Weights of a small mixture-of-experts language model, trained from scratch on English Wikipedia.
Training: a variant of Adam for the experts, 339M tokens.
Below are experts of layer 2 (counted from 0) of a mixture-of-experts language model. Rows are named router (the router's row for the expert), gate (a neuron's input weights, with its number), up (a neuron's input weights, with its number), down (a neuron's output weights, with its number) and show model dimensions 224-447. Each number is 500 + 50 x the weight over its row's rms, rounded and kept within 0 to 999. Numbers have three digits each.
After each expert's rows: "mostly gets" lists some tokens that are sent to it at least half of the time. This comes from a sample of Wikipedia text that the model never trained on.

# expert 15
router:572498421537529542512563558586467559532521495434523449513575506443541510519623539506528541548503457445493556559564451499437512546562505495528546469435529486501490568431470571497458413530478500482544517549475479503548466492477470545641470474528572480478456454431478551546588563582536496488524495585460503610547442515505411553669402500537433423485538620464556461504512465550521468504457541514485559536452423566443419587490544471473587524479452516531546479507582475473433467499406510564480511501447503512522432474545486499408538552445550512411473547493589505429512497585514535465478506441515493564551525415464504534475458515517443538437533562443450566488409530525501513576519
gate0:612480476538500552551533544553488562494455497531509544435513490497487521496596530485484556507540515460481561549545530641524549526546495420613489471462501451505493550442489516506456485487415408519486513502453497466447553506564526562596449408431532467535421429574520622518483464504427476506511499535509476615490509535500488496553440550496489489489578538417522519383496503645483431540492437504470495496467511580495495552528498479563564519490474533431507503489574506335437486520465473570467494470503538531515440502479441504476571479483474554463542529524524528402383567507558510437484492552528489531513533382465497558519485430531448534492489590511564503484562467486526460471555
up0:449481487528522457495400472458569425406450565488470541488436455475524528601450497533460478429519581486571454471422540546502535507529510515589486442591496531565465430577578473575512519403503464483447494497516509449534590571576461492496531537418426523499520518635465511405530441477475490474510510511585510566506527491573472432540563543493552425472496460510491506421541468574517515423488529592483480529537528526501490426481509418558469452512463540443435456482509543485496548498548455518555526566537472584415481522527516488563527515484512526462551487544414430389466557426474436564494526529579494459592548510580574480566439529405555518561560533468397478549537480378526457416523
down0:418531479515559574454456446481487426514484542490512473468509567476550479532476454576521513467459472522550523504487447458421478500435472516463446513450566540452482484542502430540437531493553500554580471516591450615558598488496429468418525634528453545441509528646500461521509495477596551497526524544436575530494467531500444483397469495527448456514534511580529515476490491450431496541505445433442505549579344493484500449444483452530442455569507559434565456459514556509508468523439597434559534487522399518472539499464521466490569528522487480488503496487428517578583454534396462565502581453447450566505449564558531481556516579493534521440513501435508554497413524470512471421382
mostly gets: " began", " had", " could", " has", " worked", " would"

# expert 0
router:570501496567523482508494542570517493570538460488492471453473445408572486523538587491533566578520437499479527544502467560408541458496458405547542453412500487404471492484406516422405428518465425469486418502459506572537494532470547481537511564546561464438443544460468551567493532526494595529519551547530431568439465513508488555602501540470473475465518528474582424497538472524534455523493442532445533531470479543468518525448509518504507532521483543446615459516515511467526456512443614467493473555455445506444507500543504554506595533471412551429492535419488549426492467503483478432526564431546467489541481431462388521528569544551550459510540520462476494493484544557528541531522
gate0:631481485536495537577482549511472556549469466426539545454553438487455475466636517497507545524506482479524562525563549632511533500544527463575509448481472393444554535485485506523385497560448358508501517551467466478515557546556516512576424453429562472525484405593553535460519418462469465486451477541527447615455482516460499507553411524465484537490548488455528514490531472595477421512446429451463481449488498561493479517479483447563557520512505540425482502430513473347435460556443454550467482493513564528554476509439458518477516480510514539512512560556508562471355578499515516476542460577534482519511528400409477520542501458456498590485422586492496477416542512503497471537506
up0:471442496500499518537439463441541510492474530408490527470497503567511478577486527504510492423479567530590511466494504497515488449533551593527465492524499489567503487562617476556453497499571464492545560556495468372534538541553441527549496505452497541555528462593452508370611381454503447444454460466581444560437496484523460509533492490436542453508526432548488474508553363541447520406510522449438514482569548523499440437469472421513499443445572491453430511435502535527529587516471449469604485545467522588456459454547560544532491521563572518494524525542424482443503555426519528566510514585584535496544506491543525477522444556360597601500441524462367503525491553377486509519430
down0:486537479568502548577420468477534535568501461505395521531579550480505463563550542497420492455482564508538573511409476491477557504508500444459517470459526517454463565561549432490459521474558490511550516479584459530573631601456367498499473576478492425529527490497473469506590510564569433461530501505515524421479454537475475497478445555603549444493485525568550592486451439516436495454556547398473497515570463473468494415375476504515525463614505495445430455550480572451431433522451534452549468491484481477440535510446513602513456496564486445467504459528528601416585540509436559590475601465507460515537537505524459521493539542508513580491506501453358494465438474483497454431481
mostly gets: " years", " role", " town", " population", " title", " new"

# expert 5
router:549577421519580523489532567525483585549539487437504450516480501469504463544559528481532547556612469475455575499650444567503542477539459464591484497478540518467522603398455557468470505514480495461539463484491481539519483497441540556602505453534589469440461500525475541486580533530565534507481525520485513510453419543562453475482416492529421521480551573449521420485503440509544496492503437488490547567457456557484508493452543511458511496459398599518614480566505616516431500527401489465541492537439420489502515517536432513424502572480508549422502494467565489452471480590556607442481477456561507581568520427446514548501542500498503516459489521389441534516401532489480505505528
gate0:583434493508494540565552517493436552493457537492521553421483473451506548504553546474542515498559502422549551513593550608489539511529530493573572492476515437496475527462492556529418465539404456498472574522582463464501553493592519501546445427453564459526444423523494590504556497419461461525494527563492444631470493531522429497544438528467495484464519513451556534430535540607434380570484438440425499384507508529527509577510494477553576529468460547387484509485583508363486547560456516519450484502484499539520480473506441529467556539514463564508529528593550554464431573502562486441535496608461533486533537425474500612528498409505467514472485528512562500475554411481587478520522
up0:495472465520572480500475552495482457419491530481498577465455469528542542669440566406532513384559544450549494452426540548582473455479544526523520518541566487540407388598576498550557483489540559511452500548558509521500543548548467449521616550452449505491503463572483568427605489457498466446515566457574499538524468446544444437501453458438599464500524483562509425509547437534457486468535483462421505461592494516469440497495499414523493452439463486470483518430552524516572587493481488463515485512421497632455444447528507547499569521508558571483550499570484506499490541456502568568521503536527497450498522481526589497538455507429582542543468520491391456468539458443512469473493
down0:484486530500510548513484461462432545536520522418463495437545563495477463545534463525437541458562423518495538544487564509481441500532452517452410466479512554511423440626565481565472576475446486525448495570537470552482506506511457492468561504497453474483546577530424503498519536503586511491521524478519540410516450526529442402503492570594481543433491539466532503526494430522445496545515538420487505542525412573520490352485530473509530503530499556527328511449507574489475466502497527408529549467536487507444486487471493484620493470484490495518485481519411437485508455464433456523483502511502347396473480540564467504474557566467444505467619538474470569491479430505486452480386
mostly gets: " for", " with", "″N", "'\n", "′", " •"

# expert 7
router:516538471505494498552496542520497524475591452519505441446464495458509468452514527517501528566500463427460564554557443554456550520516429453573523508425490587466520592480456483437454513468419421484547447500460397560519477458420596485581464518540532473434467448474536518529450546544549552515489500586487475610478439534588412517559418565493445494479586539452566413507534382506509490556479465521480567561495449600468506507431548539437544535546435526506584458486525550492467484606435578516491523538362450397526448521449498588454511538481520454476449547421509566455453471597490557446512595495483501551545501525427474521524517581524516439487495515424491562532491571529554558531505
gate1:510440528498497480569436553459500549510511512494529569532563432511505415599472432514567481426521520398538493524475440522501458415566432371496376488450457588508590532583583496573418531523447542582536450540439449520550427592476570523515453570554590491479441505472582445541539520516459459561506610416460473451498566450491409510467429390448483491557542501524446478558575486489480563519434431490434539605590538552418485497587515479515508510518509544495423501483466504495628472528479508553529479625456522561452508571538509541493514519505552520527572462503512478563522520465531474444537498512494495387516493521467571513562469445519503612497426566504530482516471500455642593478441
up1:472511442534590454554508465620424457466393478532460450538406483447377491516552509530524480505522454485408476464484573514501498497454543451526535584587473449463482469374501479482505479513555492445512510617522514449547556473531467458479497500381517567456481439507478546471473482495571497485499480442480597479468433523439561429493527547543547555450568580468522456492488479450479510477561516507465505386503474540534512539500448498374451476471479434410556577538601454501523555491568489511498535461582557504467510452552420516476422505475505491526486526424509590438456447490487523504504537560556455394473447422535461550462437531391431462365488522550476419476559525523498523467485
down1:481497537583577494503495538530468487527413431436473487411556535464443370586544539506427389487487576510483478511462434569559400474574495527455568564467527596486541482473534500538558476579542444514484513514523556507546447460515520499516493499538410547556504409526449441493563567595472539486539445485525501561487537575540469484462517582578508430419531528546513475514458580451437492425499514460487533521406501502508491487451466528393436500552509465496467613542465480646593500482510473539441446460457536486521601540520480466438513419463533528517500502499538485508444513539484535508493514534542475611517506461435592560549503510539496463508487453480501494517581527572493495547446
mostly gets: "==", "===", "20", "19", "====", " Arthropoda"

# expert 12
router:533514421540516543548616548510456535572485416502528498453535526461529451505576552465528541567527471473501649528566496491425519518565406518539535443368512479489560626468463479471434441524499494458517519530476420516484458466481513550607518558571531427477451475476478470619545563548512568499479485526508406529487426547550374517591456502512436465478526547475551423507511423540535447546482530488482528533475443535453459550513563495539499535480450518502503500543515535499518463504366550485499439486432432475504508579576516556422575582464496483460508488474486494401482495574501482445401547455487493550517531448405389621528494534498472495475501594445380537502400601539537603620522
gate0:583451476529475512571497528544503511492456469488454541437511504481459515553582517473482530517522475488535529561582519623508545486538517433610501474429478418478486530479471559528418478563459457492475555514505482456479514574520541552609454429441588462510421461513535581439487470462470461505531510560493477606443473533506449521520399538456495497520544534416514520492517476607491456554504449454400484523479479559501514530500479468532577515554501508413486576488532508300470491501422467516481471473476562530526462494463453507468470489515468559462500539574547547474400571525590491463441478535538523505499504356461496547481496433484481544470492559532537517489542466462543428489545
up0:481439485485486475477405440455560421444503513469459524503438490528498505638454472445492472412446533506561415456413490511513522488470556576489508503581535497531428429595623498544484478448553549464461567542571552475516541592551437488476551543443435538467478518546485496368524423477535507460526482502557546549477482511496467414480517524468562449534478486558452502518523435519474540414475543534441493539580529490496437402452433384507454457455574485466420499477529536477495521454488427459545463549462512605390456494550565510536484486541537547449534490555432412493575525449472470559485502491538536457498512420557541464482473569335562524502530517490435493542491526394488448468527
down0:473538503539510503543400488436408481491522517446419494509596487504518520582482418480418473499429466436553533511509517469509550494496502555532449433397575546384505452544554483553444558455565486480528461464581499528509594568470361496448455570499491473527586438514473516514486529475600503479510518549531507522482439577461413450517491442539495427533527485571552517494516462531458516431470480440442509494528399502516483394370519371512482499607508529493457487508549577444509477492445522357452528445486422474442532517408526540484528547497461477468461446502406489517656508459419532607488542432423561551531448482545500509511460580472547554501524509421429508520431540443532495504472
mostly gets: " Force", "ium", " Records", " Stadium", " Avenue", "ki"

# expert 4
router:508505444496576601551470518501409548544505452464452428503464469479490538478498490539509521507626406450435570521518392511438563504496449430553552486490524519435546614413453542453377558526476438465500454581487425560496450477440529551639450487593590435490398444513495493493500567473576561511518543517515487560451453515579450522522491560475438470482599510492465461412598496518536477526471465543511523530440442594469556530484531552427593509472491547473549463578532561465500483531447521463532518511439464455509450483484466588380519518501505482488408500369530554480487420593515496453488583507454514551533560508502442523491490569479533459486492526437508552507415621489541516523565
gate0:565479498496484558561468526517465491468486519521560520471624395485422505529564493462481492477491458491466578532552491597505564527577494425612512506438536410522485528454493567502439493560409424520479524499487481456469570567530544541586418396421541453502431393598492620475496433456480466530487457571498480581466506564482503503549460500507541518487542541440516516444488503577468459525424418436431495468550477571436486499542465497574591505522504511414500591434550515357429485532420486479479484430454546505500453493424498507508537449535484554437473532482548596441364577555594510434518490558521515508543538383460502546536456467498502533453471551477515547469540517444566459460538
up0:472459563475491453507445467448539470400479533511509521519500456526482467640494536422454474414500529525515533462462476554480477475593529554553454488505500478597462445524548498497476456423559491406496537536495543470522594595525480520512511508410449570541467489625443553402553418395468522530499482473520484530518519522455478476586508446504543461496490461561509529479524443563482518431444462497352502499597491496421491394514467409619507481476491505435412526426512586544509510484521461456583522453438506590421446480498554516555580488535559500485474478501481446474529585458525498517546518510579560458587576485554538477499491462450603502474503512432384530492482516382477459439527
down0:435482509513583520461451418460458519445508455468419468498577635556488481543524453493495531492526482464591576467415533490463436509476421565575486464480554445481512463550516482576457551517547471470535488545538443540553612509443375387398506578454538531532454464519510489505506492561562527527458551520524530443534455576476391430550451501612527487539512517540508514518583458491499505535463446506518425523508381528537543440470512443498499512519509510525559479517558604537478496505432486509495517502476502466463525519440568488459535491535509469452518493501569432544575514488437494530499483462459508448420516567551485527495567504413553452466544528430430458479519458515465516388427
mostly gets: " However", " They", "In", " After", " This", " These"

# expert 9
router:455555431494533513545520522511428539563538530496586428485435482476489463496477532561583572548532445452437549497525482572461529439492451511551486465508560522424483509424455504438478502536444504484546414549494492540498465436450593507559419493566536439482478501540513480541496561532502551553484553528494485504419442553524422512527470551533359508500531485524527452473486486526550469537487459479513502486460532570465517529512544480480551481451504535450619473550555550483496451533516618446438464599454359441546520515520495502387536553447494525434516524428497555509499425536510530447490474485539476570496480524439407498506537576528521486536533490461481557538456563580541555572511
gate0:567448473475507542575475524545484512546426506523472536486479495492469518529633512511472503529557457415522508551586594573542545539601521480618525518486455478439501524466421619558403521576439449543490522466482564517526593533560492549574439413455587460536512466580526533496528471408497517492470487574491478616409484533511485441521452500467446470538526503456507491419527533601486391540478387461490516556518498575448516571520525486547558524503463581414465545468614488354493481559466500472459483474499518565505466424439494525499535507506505588480466554552525476513443578545554481391476484538503514552522464411510485534529479454461543514459428548509542512484547448541512470496479
up0:500485507475539432476432469507550472385454549508473549489460533495493472604517513460432419405478529445554470453472520496550513476588540563528529516538476486516464436540581556559466531497591502494435587448477500461554569588534430570499580483409440510495539493621463441363573458482498516476486437519544497577482504499473507435524506472494481449507468453506498461490496434591473551420513537480464519539555496527493455489514505447538482491458511496507407480435544551485534548430433437485542487509418492615415480434505566535601515508516572557515503519577460411440542566505497513525490545522543559466539499448606525509474426487394586515491443529471419520544499478406453499440486
down0:436490509503499481492454573442470464515544499454402527479535511553445501507499436532447477428524492440569537525521463491464481537502466485477453473469477443502460473563515471588537545503420498490492544517500526563419595542529445480463551550464462374492507539465524509432613500448561479401538433524488557489550382518453438493550455510588461467594507509493525553505421458502487479579526489424506461510615487592455520507400475445564514436590427503446473519440544606516464486492455499439494575438466451573489515504467497550452470563524544424468584447487492480498592496613545497596507536457518447423499412580547502504534466513516548540552443530503423527552426471518533516468478
mostly gets: " most", " April", " February", " October", " March", "″W"

# expert 14
router:523568468545496538511493563536426470612546467506518505498479465498526490490571521507537545552563488477483568461592421597487497434590455468512462562437498493469534574405424532406477503458409471480490523543508458491501439485520513530589440486536626437480463496456505488529468503449465598532499540596450415578483386529473461497554466512489469508492520553456505429500496481514530451472487424505498521534470474609473523528490523466539483515453423537498599487541566517473440511537484576556480436515406437463467534568553488528458588555433462494445515501420534530432501502555543562460452515445483492562619528484461448515549501632597494424475499537372458543455471512527553511518571
gate1:467504484502501524469452528555463522498514440535536562542510458501441447585538462448621472474571551419526463465433473534442480438564464402524452495465467594530538493497516483510428450527386476551566469520411433508567459590448540502503469535556487482448470537538532575509506447471488529501545541452480550501561606418518448463438376432468525473550567521520499418519544495482553524527449471477448525519562462576425475451507502457521501489537520524480434513444542433481631446522484494511517471649471497498495527522502497500461568538499506528542485382469456468498439501495546557420566481520491549446433537525567547510599464433525579608575412520464473506506534532469590560502480
up1:457476517557539473598541471484391508510474535558490476539477549471426482550507487585503508519433446471489484469465591430527509513440573486478510541576442525528517485456548520463482525619571544472440454551460502537536564554499496490471431585448423580489538450497516455507486493472564469566525534415410601437434561518439544477456559540519491588488524570493497444466465492477424525474476545483517444461554512453492492557478494515422449467446377425416514645559578427485526543529556470484477490479524560527454402448562466504487421546499542523498553525422549563530529455438504507541504536491531546383472441410481446479507478439406458383371537509630503508530467520518468512460426
down1:503495507583521498543567519555467518581477416430504502450440553425409490609515442479526433445522521461495505435479492466515438581452517543503597489506464552500450471413565488480507551541527483526518540540503489536598457480517598425470445545471493504454437397545508519491516517533499531519503463385466560483555537548488457485400447501519399477410571509585443507515383463516515564489455456455442537499465461511487492506499497528452536525522478487567442535485442527510603489505572476519448572539463545488504548530489550506440487416500528581527537491471565584486451454547504477508457485489582524629471477519422510468463462486508428430467599525538517503503622527507524534611496
mostly gets: " States", " California", " York", " Mexico", ".S", " Ohio"

# expert 2
router:488559487563538574470468605501451594488527464472523451486426484506466530468503534467533556513518519460466553513533451518518518517508458481570505498452538489456468562396446485454473479560437408502538410569468470476478504451438511568567474481530513450432515379497532501541522507481553574503481529542395486560437525588533415479495403584597433495463542563471517494459571458465539521462494453518555545543497477569501560512413507520503510537470503536476610554530554540506486465529460544501523532531486426485541531454485379495430531518495507498437473505455470620466474520528469530480461523400565485528469523496438409515527555558541472479474556518402443504522388560583497522499550
gate0:564486440548491511505487503483475510475473516514513504438486407480487583477585566486528492525503468480493538497587588602433542498508490468612485482541491454502488523484502567496474515549382448456492510473476471513548523501549537489547475443431544425503506383604534619476486463457453474478432445583507500603464479522511507506572447491405484462538506518412589557441528520581447426607499449475488517474503550554458493580545508541556520539484482530408555541455501513404464476496476509515467442492552497544521437468490467541494546549534509566465514666593500598463403589484544470433481519577519515498500431428478496508518488443509479556471434511517518510464488458493558510503516
up0:459466489512477409417435474471567477421523575482461516498522490529493562647507545429436477392452547459512484469461550534488495452537485598535501500551490499537414407585593533542517514498469558445471484504496499545602491497536483514485623524421483555481501508638460485432593432479511538463453435487553539543497500481557514430522485513390554476504488524514556455459518383544419512460449502434440475484545499515434446423503433431599454548388471486461458511398538552543496512393525434477545495488461479605483450438518498508503579512538607571453521541533468496420509538494490507531515530541514528452505472479601569462490416515414543532465481439444355491523486540422447471450472
down0:417490516570558448506509489503393552462520546486486519475587592557508471608537490504419492445471401503551472458470551473508528505583510485563442483484522565490519451527513530580478568434499488504501494579543532598574642532559376456472534595499542513469528543574456519443578553513638537473530549532530551429490418577493472524495421453573562468516523466519527505495556395472458482495442412431463458523528446550517441488395486464533541504485470544457544468516530621539496554508452511416533525409594473531494522547446496507514493589536514488486572478459505461416614413524553488547468532522501377467559507584614551491531530561445492533532533511491415519529509428463513464433544
mostly gets: " This", " as", " a", " Preceded", " be", " such"

# expert 10
router:556554487503542592567585536533427500559492439442495463475588481428515483482506575482551623528564426462503570544522489491471499472509436529609485520446576538501485600364439543461464461495465417435495437579518441496527464514478521462571432511565575442496450460473505529504514586544516530545494504521445432546425401506538413503576401519552446489484608568442599444473571429477549475593507455486462550518470432583457476538493513510520578514459437532460538502544535530430445457553486546508495505486449421460546487552542462540429507550479503442466481486483548541414393439517542505457473481511509458520581532405441477504499492541557477531570539565416433542512497553554506509547479
gate1:479459530537447505488429490490449523472496555543441521529551489475407455551590445474582518491529555452501517441472488454463468420560528413466422541436455655569559522509500520541361565555410526531542506596450429486525500608486520575536414621530494481464405520538518501497540461474510520524506585442497496531502575461502407471492470452477530524538518539541518427451538501498515565509450449474434550477604470588452445462594435515553494492456465495513466510495494461499569448581454433482538439626448525499490536500538466539440539511528577569543595440458415503512519449500598532408528478498463489422468553462505542483533514458485527588524434513499572522514469551485569538496444
up1:421520551454566503554505473474471489496406452506479449538493542440413481556505454515509532543480524380434532507556543505516454489451521404505512490538468483490506460389529408461576465568547565441507467603480532549562467510504497449464495561435448577436565439463543493466475498431475464455473526398473610486470464473437596492428533522545475596458537596512544478536475550447433555517579565463493461461542459480457488534476525580407458403401366470340545614514571494538532573479580486516524461457623494463518520486541467492513474538530475508512595503449557564456452521505488573532569516436548498422371429446507475461581508479495468461365491525515460518591492534534529516533494
down1:461504552570569447544487517502422435498455394464539463503482571474414420634515485522419401431441496479474507386511408550496432499515571512469495549510518516479495548452512448479485575496476443444528565612672504407491530475505570502546459548551452560534447476477496463496574625512456503412503465392450537538580436490530555483481507488451386497451445446525484528486468543436477507498439435449468546555487463390524499513508409533454530505573439576555475495484513509549574564548567443503459477552496601536545448488460456497478482489462454584541594481501521547411472478571490516551529510508563469489506509487485547521477421525461502454489479489505436499539536505604513528565528
mostly gets: ".\n\n", "|", "See", ".\"\n\n", "\".\n\n", "==\n\n"

# expert 1
router:598504401512511580530526563526443493593559498487538472472505428447521451497580491480619580553532453414440536492516498481423534468474434444560565473432551475498485594431500525484483485533390453468568499513477482547449440478420571527540512433529544430448454460509544530560497502518546579515457594586553459506425480522493343467529514520412462503480596560481535463461540426553471454515417483508435556522451458593518480609499488527470524517498460540469576491454525588459490496479367498472451452582433443463466471508504440500499598561478502529454460607466552502441443454630521541446457542540526498529503492440466496586503488584461508459512484554403461537528470521478538559573573
gate0:612427424514455557593493500528500548519457485528483534448538444468495510482589520501490507561539476451504567561587544582503590491560518447623560503475518414460493523478511540495447473559417427505521528538480482464508527557507536527575440411451581458528457432575504587492536441446431489526483486566455447624490498493484479525570428527435467470509510534454542574449507479588493410546461432466448530444441527606495510588529507546564577533472485556452498517506567499398432449522474460492479477480488519536520471493422464519459526490479430547468503572531535575426433590520593509396483458544517508539576509439456512527500486459479486580511486540502540548470524481512569464513560
up0:498428493536535438492497424481585463478454570488442532536479416478487510607483522478503461413441581440560444460511543534526552475473486569561516505553571466554446423572628482529521485463564514468453558599514508439566576553541492484495540467411448534482557490620448508432579402479484487508496528511510489542488486468549451502510494554379490416537520455532518469473555440537410577423521525454422517527538562502475425536528474443567453573497490530445388479472541567561475565478532464492515488551493482626434500446521536479504489522482528480502563530568441475458519555452526522580479516545562535489544500446605616405483449527368563544558518465508411464557534472458508486462450
down0:401475484617479563528475491513479476514562529503451577524509607497483497502556478478450545453429528506570533510528447472519458441529461511459418476483466519449463473581658502549501559486502518444588559497552528606586548504520369454483527546538460496494541489461533478525483562545634459424544485503458523407467414540522451514468388525560498476471535481578476553428492455471393475498423472504508496525481414435464513435401534454465524405560457535528438441490527559518453479487421524499493574472545450464489619515446561538528454543526511436498498447492538492527582514530496468605501534453512433568445453476531494597460488602482507514517466482502427499608447462548514485465373
mostly gets: ".\"\n\n", "\".", "\".\n\n", " him", ".\"", ".\n\n"

# expert 11
router:542497457555553600545473601477443528536536459518530468467534464452555554493556506533536531529523447440474570507522479554416523477514491506571480470429499476461555571432438538468469533544432503469504450526464460546456430518420532577662449529603545427445452444504470493557524478481549558527443481514503452530466466473588478515608496514513480465461541543461484473486546491572537490480406462523475484506510385562428526532441514523493493508523451573478555466511518522505491474520429541505519528561451452470503414519491459536465532524505517509420477520411492544391480373594528520426488482445496503543557537408416431506574509588531504494447504488402385490531393555539524560580553
gate0:569493460542491525589499511549470539478489469532472544435521473510467502497662519546498507517524454473495537555584544606519537525570530435655519480482477434445504558501458545501400493514440431516532494496491486450464529575562553563568481407466571460541464469541494582489445465480487480498462526502489442666461505519513458544550450525518464506484527540401539538494507406626493462561523458417404474437483515521507521552529518493565543576536511514441516530475507548371436469496430454513428511473509508576536496473417471501498486461531483582499489559524531552434417538509558530461489502537533502511487439348515488528527531423489492514435458498528561544457539489493507441474518
up0:490459508514512444479443455462581454405476471494411585522483563561444496646471550442447476428555548548522478507436495526562453480587526577540509425509491529527474431593577497495518409433548536457492542443528524443493555553512437504494661513411508527483505500620479501421559455441523513470522554424524452585407488503496479450503505494485513409516471508502495454509532373551459576442528530483408488501520518494438461455482465375573430513486504478519465513495492555502514537440502430507528448499482549618430548511461554530527463470521534490515551455545463434473502588463519476539456538513549529488510493437610504476503478534418552505509504519459405559502536502403467410450476
down0:422592579549487537500501466435482507546538492552369527508578584501544463589533515462451455558504472501561540526546507526546507554519472561504417365440434510525435478541578454503481544456568469519546473506518457480489582543535421508423501524470500474485501529512543473523467516503584617494460574565487516490522494606443448458480502518655447454498525459512520526475438468526489498509480539425503495480489431512482433487476540462552527498515489516466419557538536580544486415516473508443525548478563465513454546559488555556442584588501491416503479465444504452503565463550492541508554568413427534511518498507554495562541449507502425536512472545455508481601469457477392445473413
mostly gets: "–present", "/a", "09", " JPL", " hp", " ago"

# expert 6
router:543539449539529498527560516519418568505529443505510533448489513384517517501524485507510553513542491471496556565599489545441506439514432448571561390459498520474522573434455487475417507507459415463507505543470430574509503473490599442524538504539583455449474397506503413522482529503522596489451556510474425595424453530520377487508463503478379488407567497500544393509520346540521424520422437486483499518486490618474548537499529509484493573517459498404547492541518565450463455574434539516432416595426451416466570532508449532452564479474472511472490547431567544458478470567502504416466482416493498548517495540486510572571528488532472453466527558485530553537494509512519548612512
gate0:567441470505496520516516513556505568559473490463453532428521468479465543483581504503515543475567522433505576595612577607541530445520521461600528469476545397461508505489459495540413477524400394579487524515460464451480564548532542508592498423420569444509481412524570560502472500463454518477494494575443417654480506498490487517523407536466465446507573515457560527454508503612507415545428395430466503457487523565473515551528518454549577528470507498449542571512551477408462489545413526492472436523446602550541491489418469514497549483479431532481511567538509568518424601495593521411482477528530523513531481390432492570530478413531469506448457503497530551442551507522520491499506
up0:450427494478551474476435492467560530466497528478461503519499506548483554606498503509475501326501547423497506500469536481530525486481566622517454487574543478513413420565595493540512548496504500458474597527533465419572561573525449528545565467427448470492554482566487511423625446458491508469503477466496495593474543509502528411509491504469506446542505511502495482484532437533472543430435505481413525445581515537497423426484465456552472509457560480458466531469482553529509563468443415452567492556421558620438417449520526524527539485533521530448534537525447442487541561506544550567445508542618546468509476430562536492524430509362553529496506506397378557571471497438507491457459
down0:488548530556468553572493477479401465401456531548436490497554544537567488478478481520498470470447562498589494540468426502510556424554545488538464577389387526466472504513489480517471524477395510543498528524490496608526632528449346429483576537518428479507526555504459422496516542532590481508477504440453499503483576633500438516508469528592501426437530480564557551452404397473494435518435500409493476485501404567529565452439498462501472524507433503421458531405561554526495507491493517432455542521451431468438504479475517474474467508602512510416495526439493493481618478589502586531419502508512512577572405476619538470522474585504550512355434514427435537547479449431550486482474
mostly gets: " War", "'s", " Affairs", " Jersey", " Red", " Health"

# expert 3
router:531528421564578504521478585522452527539559434468454418485466438463534501488520520462575524490585452478492508472578445543429517472526460479565507521464528535369536527442478531419433481515438477454513459518477434561483480525517575590596409591519601469482467478419498469533474539543566550512471556563448450550486453529562431445541519547567460424476535519501533408499512467434497434536472441483494496585535426573445573570520550518453524523539479555412567495558529476430529483587456628483452498593490447463428591556505478551468563555504461474471475517390493612446479488537498524458470555485467490547547548443441428503517572596546485463536541502464468502506420540513524470575550
gate0:573497478520507562576497508516465501521456478508456542490530473486508509489602481456524549497548530469514525545545558593542514482590493395585575485487519436483518527461422568514355546536426452485470554516513448446493522473562547522546469482459585432544435452544539577524444457470516493515495445569468445575492511558490450492580468513456453510498537486452551607533499508601482446562442400458393509486526501565541449538496529466579548564557455561474478595450554488376477492525442491545464463511494557514506431475403443547487545456570423533476519570535572574482382593560595507453466493551457551535534482436442528501527515442508414540465446493525504453465535489471579432488482
up0:456419517535492460462437493495521495432477512459464571504507505476451496612508479441483507415459568459512514498405534457534561474540499504492503475484487546581408462551559461575474573519533499431495555482493485426545544478573464531508623508426467510513443484638453503427515384477498501517540461503544475522533566551445473411555514474443544506536490483491532492563505432597495524439436498496362567483558506527559386499490494420572490493497500450519387582466511593547514565457420406504549463548416520603429453450503498544570509488544553520490519492576501435447539545545558557551520536516552555456540544435581574513502468504407545572452461518451370510544462532395464454433511
down0:403493454517499474479476544469505441475487457503453531399525591482542442550519483515388429527416425445573523523527558440461457558517404526533443466504482614464485520482549428537490464493506474456537557510554543567502578560468472398464502550511541457459459600498541501470550501552581501553436586575558504452579413551500447490541488464561499445509482525471546510467475518521406484539449499377426447503571447507533521532410484499497594459607506512556441499432572596540500491509474544440505470497491488558451479437488576390491466528595513511527468445486473452504552508564498622482537514443459524599548479522642468547503460557429495502467463545477417533560487413519503548484498
mostly gets: "rd", "St", "J", "nd", "к", "D"

# expert 8
router:512516475531520548505534554524430526535519470427548450462516438436522473508547567515560566559568457433396564497521462525502513490480463427612539442445548528402509544489503570465531469512417513488516483514465504568523498459460498560637511508567585487468465481496558531533532483539553565458493568550548470565417471542473421500511373516488431460480535532472526440459514427522484511471487517489542517565414481585478482550478598510427535523507434533472611458519526541523487502487496534491497482512452442494434550537545479541468525530463484459441490475426536598462465453514517605395483498463504490569538529465504417513550510616535511506510525545454468573546443574535489527509538
gate0:607464436513517511562481499509490577472427425477538533480523490474507548536596538516514526545566497479457568579587572603543540513580550398598530441471520392508484594497472561468446460498456427543506526544467487449477555549506514482529460458431529485500457440619603579480502440482494499539438484566497486653438501503483481469509468538477492468509485492483566470453476481606511388530461427479500468466526495540467488597534458458559566528504446525373492457455547473307437492513478454508390443447492537480537490443428461564503587438516455575488545518529511536466426560489542508439518488530521520517554502422447481532561493434490457543479474556478564517442527450515501437470561
up0:510441443542558443462429472490610499388496524450421518566507490485538487604482521438478479437447547510539455474468535513538461507527569551518507488542524481592470482537578488527428533492573494524504534533511486482507553547495492471474562502424418538529504505617485525402531424473502514538453455537548508562521546413510471429561559459448556428496442467561531456494524429557492516417449469477417516507590460520462438517474468438568440516456470473467407435407525555490516502463454437483572484504402495600469456454533535488539578483557552562480565469596421394467505504467491509519495440504605489479564543527537577479499468486413557542514472488440400507453496476419460440494472
down0:463594503574548562474485464513401514409517527500434570476538661563481485576542435528499441510456438577547528469529445467551412505568427549544456443443480507469548519541536505536546568516604536496575469560589471524550594507521462491476561570453510491450500474527505541454490461527626494551457526470497509408498480598525411533572499563579541409512517473483509525481559385483481497559563461445467429512483339504491516540488573440527577491549459471525520424488506533437449478470451510421446510480482466495473593366391547536411490571582478427483559461529571510572540454413504517565556535452486449495499499508656414534463574504469462554503472527464447450533557443487514537466466
mostly gets: " DF", " William", " Henry", " David", "=", " MF"